{
  "n_experts": 80,
  "d_shared_expert": 0,
  "routed_scale": 1.0,
  "init_std_router": 0.013,
  "lr_router": 0.00117,
  "positions": "learned",
  "attn_scale": 0.177,
  "init_std_qkv": 0.0532,
  "init_std_down": 0.0761,
  "lr": 0.00852,
  "lr_head": 0.00792,
  "schedule": "wsd",
  "decay_fraction": 1.0,
  "dataset": "wikipedia_en"
}
Below are experts of layer 5 (counted from 0) of a mixture-of-experts language model. Rows are named down (a neuron's output weights, with its number) and show model dimensions 0-159. Each number is 128 + 32 x the weight over its row's rms, rounded and kept within 0 to 255. Numbers have three digits each.
Before each expert's rows: a language model's description of what the expert responds to. This comes from a sample of Wikipedia text that the model never trained on.

# expert 4
What it handles: Plural and verb -s
down1:199125091124119096131094094108088144106150180154126122095106109103151148078143152123140183148149084120112147131080164115137154113124188127096157133092141087142216169142182150165105126167127126170165111131144108174071093113089089154151132065122089135156099104186148148119142133145152140154058101138141101075143150146144117140095152134123114162114175071130118106071071155079182083159199125127168210161098098119079185157132147102145163155158136084180167122143129114154171151088108116
down2:145097106080122135185124132133096138103142104124083117156172160146125088082112184125120149077167132110123127117147124166191138179095231077129116077132094156156163122128152089084069118157100107141143064079158104106128075182147108064128175137122161131134145128153106060065195139116093055136176169104082125072117153110134081120139165134078151136187118120108136135146175137114130174141064168152169111098157132111135137075144099134146108166088140120110123150138161151152088101149101132
down3:109176130087174094104165132155139130169095151128055154156130063093136096133134167094112117100142111125120138151157158087151138128076095152101160169146113136139108147152140100156107128119083103133128179127101130131124146111145211157131176099094230117125120171106129079154117130137082131060104056168156177103098142130107120116134137106156112160167114127101098115147163179125131098176217076161124128132119088133121158095176124151042193149098110119095119107096061073168162162100122108

# expert 45
What it handles: Word-final syllables and nouns
down6:144224133099131134125064110120111104082150040127103120135114143107145137091143089148102088136127097101158142102126136111101157123131117077119136179140150086138096180131090129099129141136157148100166138184144099155186116155097152101154110115150117136071160161134155158176180117184133089066049159125130178163123161137133091169102092165162104042082111148153143120092105122192197077115153167141087152132117137113147100150162118124160162139133060062140141085132160132155095149097162161
down7:145147150143168165092146113090096130150135141157114112149189121145199114151132089164143105113131092141195117114112133111111102153144127080122152116103146108050160124115138161135139125132162128175169125107129098087119123099090083154093132110180157114144183148132154069095053082136125083098190143129107115175151095119113088197118124051048165139158172115140122127139220189054084144087168188124134170131140187145132127162137163131111139091112150091133120110107063137096128152163128125
down8:154122124151131073099117162067228096150209104123144082113105188149121115114158136118182151146101181115146161159135078176191164128144107160161078093117173169132066142140141127139073115162165196115170086115113165103183177123123121078120086096122125122109091096125087112132158149146190121132129107112178179147094105146073139137133151119144121139143105127171094098083115095115198095116114143105106166117136152116111089125193150126080078150122108111189140147121169109106128116102144071

# expert 40
What it handles: Past participles and verbs
down2:161023144146135147115096133138164132179132161136084187168102111138117164148119188104125119117157089165113070172083114157133183156165140087167128098206178173107147147129073105078120140088129146139108175060162103128122137066179178160150118134088163117159105112112176136092184097167148086104147101153105072143124087121107078121167127143134083098141090139160123119184093171103151164121114056136115172095071157121099107090131161120132129123151182114146147150117125103129133096121109095
down3:118108115094129108103124140116143110064121159114191107112145183128080163148126115063161133109151158172144124170114162100173106181070134143142154098145139106159109145056142153193172154160150125139154158180105070077103165140088125117173141119134146116133115113098175098130071133129135101105153117105139166104139201146171099197154205084132114051109107107142145155145114135129083148086047127130129158102156144172172121108186166096183112139162107125122127116075095195135098152097099155
down4:116134190143148160149164123159063212144214055097163147153098049120111113142145112171083090177110141154118152094094113115145131089119100091172114158143180101120138193145149107132096127182091192124119151128137069116163099115108147196156073160140131128138133146102093155121124139099138120128083121160119101048146093149135129149101091137116125089139165095139112101173162103068119159170158157103100108082130122106138084148109083192135146130161120130110159126122070152059112095166108136

# expert 42
What it handles: Prepositions and ne/ph starts
down0:205110126074108115123124081120129097089097089153162064156117075138108086115119171095171152188161163167106152202119142129131183127145201118162179139100108156141130190174126113151140146119116081201128172180070107104135101122115128166145139132156145144163057135145143188124104142122153084155063135126146047104129144131106114143129131125100073173153117173115116091124080114124143148083095179178135121152106114178103129133151084101090142085091134138113072166146104134169093148100110123
down1:166130132176133120102159135178103142134106154161146161155132107098152145085172164093110091148126043112165128164124101064162131119121165107107149127104132099184154071169113159088088153097156067186103105134113119145090168135161176097132105109132155145195141109069081132081162102133127083119140119049136151213101181078135112170176086116129176147172107154104157101173148171124165156119109090113164176100095133148101138124120141121221147164125092116097137083090122117102129141146097125
down2:145145087175152172047094132127062145133165128115180097103127132128131134131164041104096120068121161118140160113121158135137166122179149124137178134092137137121193173128174132113085122094102105196157164084137087146119127133173132164130065096167042085148111121141139181127089108135102125166065128139075090124178165118110082086143140088121178128099130124146113087112177155129129125121171075072166131115087100162079115118092165142164094190124118148142104085104156101167105134107101110

# expert 20
What it handles: Sentence-ending periods
down2:165127141087181159145191134098126170094127191138090106157141140121145121126084124154100134120088053073169122129098103112143129128078155078167131157128109163134158181117155128151119114120131153124169123144126141128169105119149138158182172118148099110106170149106130068111174104089093069099099104070146047085139155147143125131128165082093113155189121135165123055159141140140081143072094135179123085204095177104139157118130133177179165114094082186078104116088094139149118098110123181
down3:127094130152175090059182097121099158107118134134067110137108098153102154134117079162138156148158126122130142087143124095112175130110082158078115180175128180114216134097126108135149081125167145110134102142110155099092090122112114093127089127164146183103128162162164130173121166148109128081140111144121082094152167183113157129048136144161109133156056089150142104101143095208180099127122120135093080142102130119083156137093112080182122133141181107138166084081029166097132155100134129
down4:024145138113134135104160066126147044125218132080127136125093081105131086133196120108117150116133133092123181143112097083147135100118124139135126132146101129159110152101120142074148123124136127095100119111147132123140125189067147163163164110120173076066073177118161094137102099140157117142191121128135155105106151109136178127099118119135110160114133156079112152129146070150141099124147112098142126217128142177155122159125086127169112146137190184133107159218099165164146188173098159

# expert 22
What it handles: Short word-start fragments
down1:124079176138126143167128142106075131072063115123115114158131116087149114152153170084113117110104097128153053092125117043093151157098144104096142162136109085088151124142140108118054095133122195136126150180126166174184130101087161098128179154191155178150110167190115081141118129148133188157139083100120154124128130132162163135143167193135099153147171133112111127131176149156106136086115049116093171134192073132064061081138129116123106111114125131136139138074148108138084121112090132
down2:156112092128127055182151144105140083133112124154067132128163155110178141110186134174126197113181102164053109120163141078163071069117125139128145142148140149109092139163113166179163114096073091126093155175175118181177162130100165091063132124125117136132128097072116121053089126169090128163131094148155111189093162129122098141133144173114097170092136089115086099125123115115132157088166139121139125096141147166179134054148153100104079117109100184084116127128127074132164137153098105
down3:149137153163140093166155124074104123122131134084140112191111099105088124165112090137124159095086081130105138118145068111158167111115152135131205116103123131213111168136155137107160232131115099078193133129077134116163114152063128099095081181107197114149133140114146123115136152121099171128122101082027121164142107120167163135104121145149117101160156094151132090144178083199130161131122098152157085157099107145107127192129084117142117114146094157104134162101095149182084124114102173

# expert 27
What it handles: Markdown table syntax
down2:100167161091128135119116115177164154132110156054102150156116098144119158134136092122151130103118153170074123147117140125191083152115139191105125121148209106106074113167139171125089117098150091137133124105161131105200131138150136189162047131123144156095131065123065151112076080132123142193152173092100121143124173090156118083143147072144138142126127128133151107097118147171183115115199154122060138155106074112097165139102163095116198171179168124161174115150165135121129081088136098
down3:062179162178166091116086124097119127136124113097108140141139109093160057109172068102180096111108114096161188105089115149131194159136134120125133149170157156130121187134165093158134192147131108170134109111143125115136146075128100096075092145111129109090107077118129093099155192168142113164143202098145101153064078188095142080168124102146097136145144122113124165193162158137093113138121093158098136187118091109187173138098132189107124120167156136142115186121143097055137160138143118
down4:106136119152151125091151076119118156170092103162127136125139108113062153135136153137160123145086143116184116150139151121171087110065083140187161065195081165131099156073141105098152134077171109120182144081187201149072142113081122169057139164115159138095112120124130154133109079176078171058165125133134087138083151125094125104092144084080125101118117148148075150137110157126149149078172125100099133154117181117147102158166163176117130194137134093120134120129137139168181190129102113

# expert 3
What it handles: Word-initial stems
down4:120167125151119156189194118137159094121052099102138130141101141131074046152138164104106140120147140150158163150102155160119094165207158161105172082118142136097132086140140088127110123122132137121179194073071150127177127162124087116151114132122111126102213131200180148143159090123132103131159099060147137129080117130158147193119125156121096123084079155109154144106090111098193114093120132077104110140109152127105105137072117174144148141107154153103068086172164177141077157125165123
down5:115078148136118078116088084207134135103070107162134131096102156158126130183088155154066172095122097105077164092199149107099119093107150091165109134150097149134125153114080151107090152136124147137137095119153113140129104150132093124173062142188110163132177112179072168130173114177135111102149103157134133149127155099104120161112093123147166144147161165158102139179165114166118108122146100107062116089130149125119143089050074114149126107054185093150138073133166178185098169070135119
down6:119216146099147114089081098134073099173131135129121114163144106120086138063106093066129133140103158162141085125122095136174094153074154144168092081162110122169174101164184157114148173119071129103072115110070134148146091112162087118083174083066141137159099132184167155151103130082139069132170144134146102125106148164112186126133143124141144186123113160110111098087091209152154204097120141139112111147154079116135133077157144123166110136123105091113098095091102137127164088144121188

# expert 15
What it handles: Mid-word syllables
down1:093120126127183195105188198120102126124130157063113132161127166151169147121095107115064105093152117100141124142125111162025147186126135123188111065098084111125129124127089130098104175174104096120144083120103151174172125087124106086139137119113102129109092089153090145156167058124126168186149089163119099115130098095111164167165131162094142127150105108101146118101093130060148142153133197133143195107118168077113170155157105099137179162179155125175160154112142188142121134121115144
down2:185093176104032115156144150144083161169104091105102126159125109130114119156110114171156123110147116178123155115128146142126220090159137069168104128154093115175112108120157128092095106123156137119123141105108130068121113125152177079173134069140192114136159119100156091104127170184126170124119091084107122145157124167085084132106150102082155101165159097103092143116199184100149054214138079128111118104171145083130147102097150154164151103081112139151095094097089158165164146120102120
down3:165086091149162134201107079099093093114097180131142129172084126107154143154123149067151159147061127135110144075110111143067080148138144103186140129150160169150156140099104101154144118183115148142157160128097159108118129106126063127134165064145115139140110147129122139166162149072145135157091105153122139192171158096097108124115156066171118112071081096129158173103117182154140116098069131166121100106127142211174129085171122118004106142084148158127132114100125173125125126118110137

# expert 6
What it handles: Vowel-led mid-word pieces
down1:133112129115147114176161133214124137107142089171113109148107098139131160144129173100132099150150119126168143088105148156113081114146092110089133153122164111117147149130112097099218167121146098110074134121123126125118161110105119094093182142169117147133054126170101187118182189165118138170160095133047097060095116070130149146109096136113138106102171141161085085117096115093060109166165208096149141149123144138166064114134128122100095096130182146197128141138074095155117101084161186
down2:118135150128119128174089100139150165121157162151071135108135095145131080068124112100137172130174070139098092092108128142169139135144129076127161130143120120089130166154111084127137240137172153112140176115102160131103136061103076092172109109097134135184110128137158091141157121142131174136123126053102151159177180081142115135154023100151126156079137133133139130130105144118135140146155080178057133211159170110122167093187103174077131114118120091157142132086091155153139094103112105
down3:138104177143081144082130146171127170140148154104105219112120154100121133091120153136175148170107138121187134113133140082144112099176123112144172146091150115138109173201108151076098190082129083117095158098087141150119054095161170078147135102187091175123073149125065147081117120131129120174166061126124098127123104071075190127118141149067170127162106109134125123176175171147146137091136108145139154112146150060170139101165094111117139116102117177104146110105140074098113093129137175

# expert 17
What it handles: Line breaks in lists
down5:115129180082116154115149181123088086173170177101106092085144100049152127060147105156126111144104101149099173185068116139163089143164137155121170109159122134112066128154119141166084191065127149188136102149143114111182095155157091093162098105134181084161151101124153132129132133090113112094183125107146153148099112124098103113178073136142155125132121057094144107093170145115126122127142138139127163169152116074205148084157088127083113062098134141070122168085126167135135145101133177
down6:110156073117197095137145149161170126123121194159117143150117108128137133133180117118164103138118157114166196112150185167102155126148170163106168096060110105129213119117072121124081162126137121079161109186109153154138064101137068107125120177074078144125123128122170085148113149145078125184092149154108157166111174125140148098136116104161197056126120091183135090143100111108123115128103098154121169151133203164161157142102098110103090117099129083154141075175109152139151113119080082
down7:155102153105147144131045152112107140164083140199111096185021146129153106147197118167162117113125154145112213097119154162098115047081088108177101088138118167140154122166125147153084083109088160107164071169144138135163076092125128182103135135082169105092116102098113098143114146162124149113128157148115070106180142102098124130192113158117153112155133114126189105160144147102165172102119133108144102165098134142110161093082159133149130097108150145133105148147171190144163114108134078

# expert 44
What it handles: Prepositions in prose
down1:033081192141105118089116111154134160117109172126122147103185112068140184135108103082140183127150099165159123138115179152179174139130168189157110095185134065110118169107111092168150128120172160150129156186161135177165130118139153130110124137150141087099126020081123129085120140146138156176113133133101115156152116117146146118134150156144118161132118085127150145193113154140164086156175077106093130061171107107064102149102183113133110111173115107154082125129077114093154110120084145
down2:149157078106108128146109104124124161076079163154150088146078111060149126108143155120146159143180090133118119154135085101162150082137090120050136108130132134151128133109126071133121051139184066118147159094195134120171127124092119162107181117136113071185140077103129097124075118142130107182136167174163119134105133129171121161168169150097076135121087147066134093162129176139149167176083050095151180180185115144127070135121110096110073147093081103143144124126141157145139110160107153
down3:126170162107074118133168148115140116123149192146127134062059130136169164119144120141098106131156096132129155164132088193119120104102132050202154174102090198148159167099095082143128151143114140148133169121103139145119124126092063105151139118137135108131115132133152105115096150127157154134103181114153111109120064116137125129125142095091170137098075118171116155136120091159072120055171073144105163196099138195075137207162223095150118113074075148114164107129117107099113109126147113

# expert 28
What it handles: Articles and biography openers
down6:199135138139173168109191159050109113149142179106085123165159149115091118148154170140074110113127118133154138133120195115085166133068063136045162110188139181163179171168110173114104199154137137158108108187105103094074139077143124090118101135106139099121178141095170116133124118180170103137095085099077134103170094109106135110154099137153153153106086111129102108147111137139133062147171106118115125148088112114096136148160106075079137196129073109138099162114157145137120149100117144
down7:108087168109141140127123115131100166090113148137131123109148134129224100116153135120102097164100082104126180111117138167153116159125159113171110090106106149131170092124120092179120118090124078186118084115212134138127161134130158078164131107128082091118140110134160141134104063113130132121119117145156130134135125183160112090080117079164169098148108112079154143063122101045178118220130148079101095119129122145186172104091207136149118074121139100128155080147086086152141132169053084
down8:181173149154147126126059146155112112140135115177113118136112086116137130148162127101159070184176121188153158154079095115139073151075207128122138110144145183132114177160124139141107129100109131086070102115071111142188105108117092104140153099093191115204117132078152157080171170109156125124126162175140134169106081122172161093107146119191135113075113115115130138114090140099106111124187111144145151055158184139155146126131133154158116141079178152086161149125172160119163111049099125

# expert 41
What it handles: Infobox field labels
down5:030099120136105163108080107101178098096129127109131149109109106120154194134132114163126110125144114117096202072185138110120158195091122177146140129092197110062165152094116109067106087072126139121113110049126152129113116108175099094126144136215146164132105120141124174135091120125127153155135095094116132110095125130177161138165122114074121147125113111102082148153109107124168120152127197073129119176170148113160164167137086159119071168091140158176119132144120204119142069109107131
down6:137108061123135147058110142176038069103066145154161068140149064086113092069129153154148115164103156159074129135140158133103186110154143109119104138158117101150118078108148128162063185099196103147085137153144103161146131118139150186130125127144138097106126092118103161169135172105134107109094141125093145117174146123161172193141154137121120087110151164080162111114146138157131126141102105128082176150149176116172174131134117102175137086159157050116103168173055127109127138086096116
down7:160092095081169091114149129141119134154089093099135163109143061191152134050095113122141160109114199090119100150190193159113167151100099116109111133157104049119124141124128113156114100120092163134132134111124093108184155092079100121163094163120163110158047149114125178209145137086108117127109093102127128142151155201138168138105106132146142149132079102142157090098129129053118110194121147122112135126146082091134121157135092127095227140079124148086153149124110181113119102073120129

# expert 36
What it handles: Dashes in lists, tables
down1:110152114153139079141098099084130162105165101147192206185186084153114189105108155116174117146120184153107103154132176137098092136090123155100101143141140174087123091157148166083092139151034103128098141122125079125083088159124144086167145114090121141116163134166085156159176190131114142115105137123121141115133165127049103137165123128113133117104174098125132144063156141139084135100128138119148088131111189158119094126057083089090085100112172163149156112068111086128134100198123099
down2:129114138136180113177173142139153106133101116121083110171143193145137153176110172134085092138085151136211099178072124129166137146138166195151122167124089163100114136144169099096133146114146037087081150147135128133070152112151147134092133089135121117072134086106148139126103131124109163090217101133141156090119144110169122220120161188109105101137121124126112133092166093103057133164140145112098076145152182099155140086082120062145134132158121173103110153150125156076111153142184125
down3:106164148051139137123143162135154158103108133125173108176144120142159149131128095132108207120111113166084174103174131103097151098210171098110163143151134135106159044115138094080132086061159121062095129139084126112120131147167144151131121083148119078093118117086103121146134153158121131115099092172106123104179190069123094116178069096135145100137112092141163066140122160101186075166127094148178131155136140142086110112104093123071115106174131147077097152174141099086098181114174118

# expert 9
What it handles: Particles and prepositions
down1:067152125136147165179199132117134169116138135123100082153151147113160125168189080183111076167151129118143152178141164122206124172113105109114061177130133159125169098142113183099170131054118098148101157097080072089151153085131120120080139093203122041116192131160150119136120147088107110081099155162084110131130084135184116145152159155117091154087134144143105101110118190117113172069132141130081090108171134157146112152145118165106164110137123120143141114117119138126063170102147140
down2:073178105117156162116101141137141128193168141150180105137083080177132138164154141190083141191164107145169140141093107087133131107157112113137149069130156160113060122126131141073171160093174112135113128186158114080131088150110149114074055124125117173052118156129168151186113111109078150082189088149177127130171132124094128110168155107129074122127124150157125127128098061084146100169104154155131169111149120133135111080128091099080134111146115200071123101183125123183112142117141104
down3:087148141092193078143146162183087073133136112118169139149115184068134073078130104191100119132146134142128109144070071131147144094126157157113123122182132125112152155098094126134100107133089175090133040159099156079057157130116161133143127101186092142079143133128153151117114119114152138189105137172184082142166194163104124130064096177087151118090132120129098159145135119115128132225137157145097130082100092140170124069103140170136144129123107107092114142140125184144115180092150128

# expert 46
What it handles: Determiners and word endings
down6:061123099073107162126116063167197116130174112121159065147143094168124100134134163097125108164168120130169166136166170094139148101118162149134159127101135117121186125085158130150113113041081074155122047116127133123111155107083144174118007150093137111064149125168134113131107137177149150118180107129179107087146102142137117114084158144122130187149041120122124105087145126154157171144137109106118088123165113142156108145135168169112111125163075073102132134090133114115119142097097162
down7:109126174109149129167138189177127130163108096215096146131138154108151157126123116085165167130124180085125144123145131115151125110134086119160028191155108096127089107085095124153120154102120123123145131124152145167158103089140103098068089159147175118149046195065145123084107167201096118084100182074123105113109137080124082108141163154154100179054153107081154116130153154116141145117094143094143062133138163139107141161158158143115101096158148113140130129162129153149075141136086066
down8:093132144148095151150159104110037085110113168180107144116117118106153185073153093188054133108147095113158123133135120165133097121141155097163159136136103138149072153160106169115117153167076069158140184139168053110113120145159120115108122118142169085125139133151137161112179086111083091143121121151137095168105152137124131094154113111156145112087119096102190196155153148138155109152055149087186154121156105141112149219180111136106158110142084086094163107109137086050099111132144090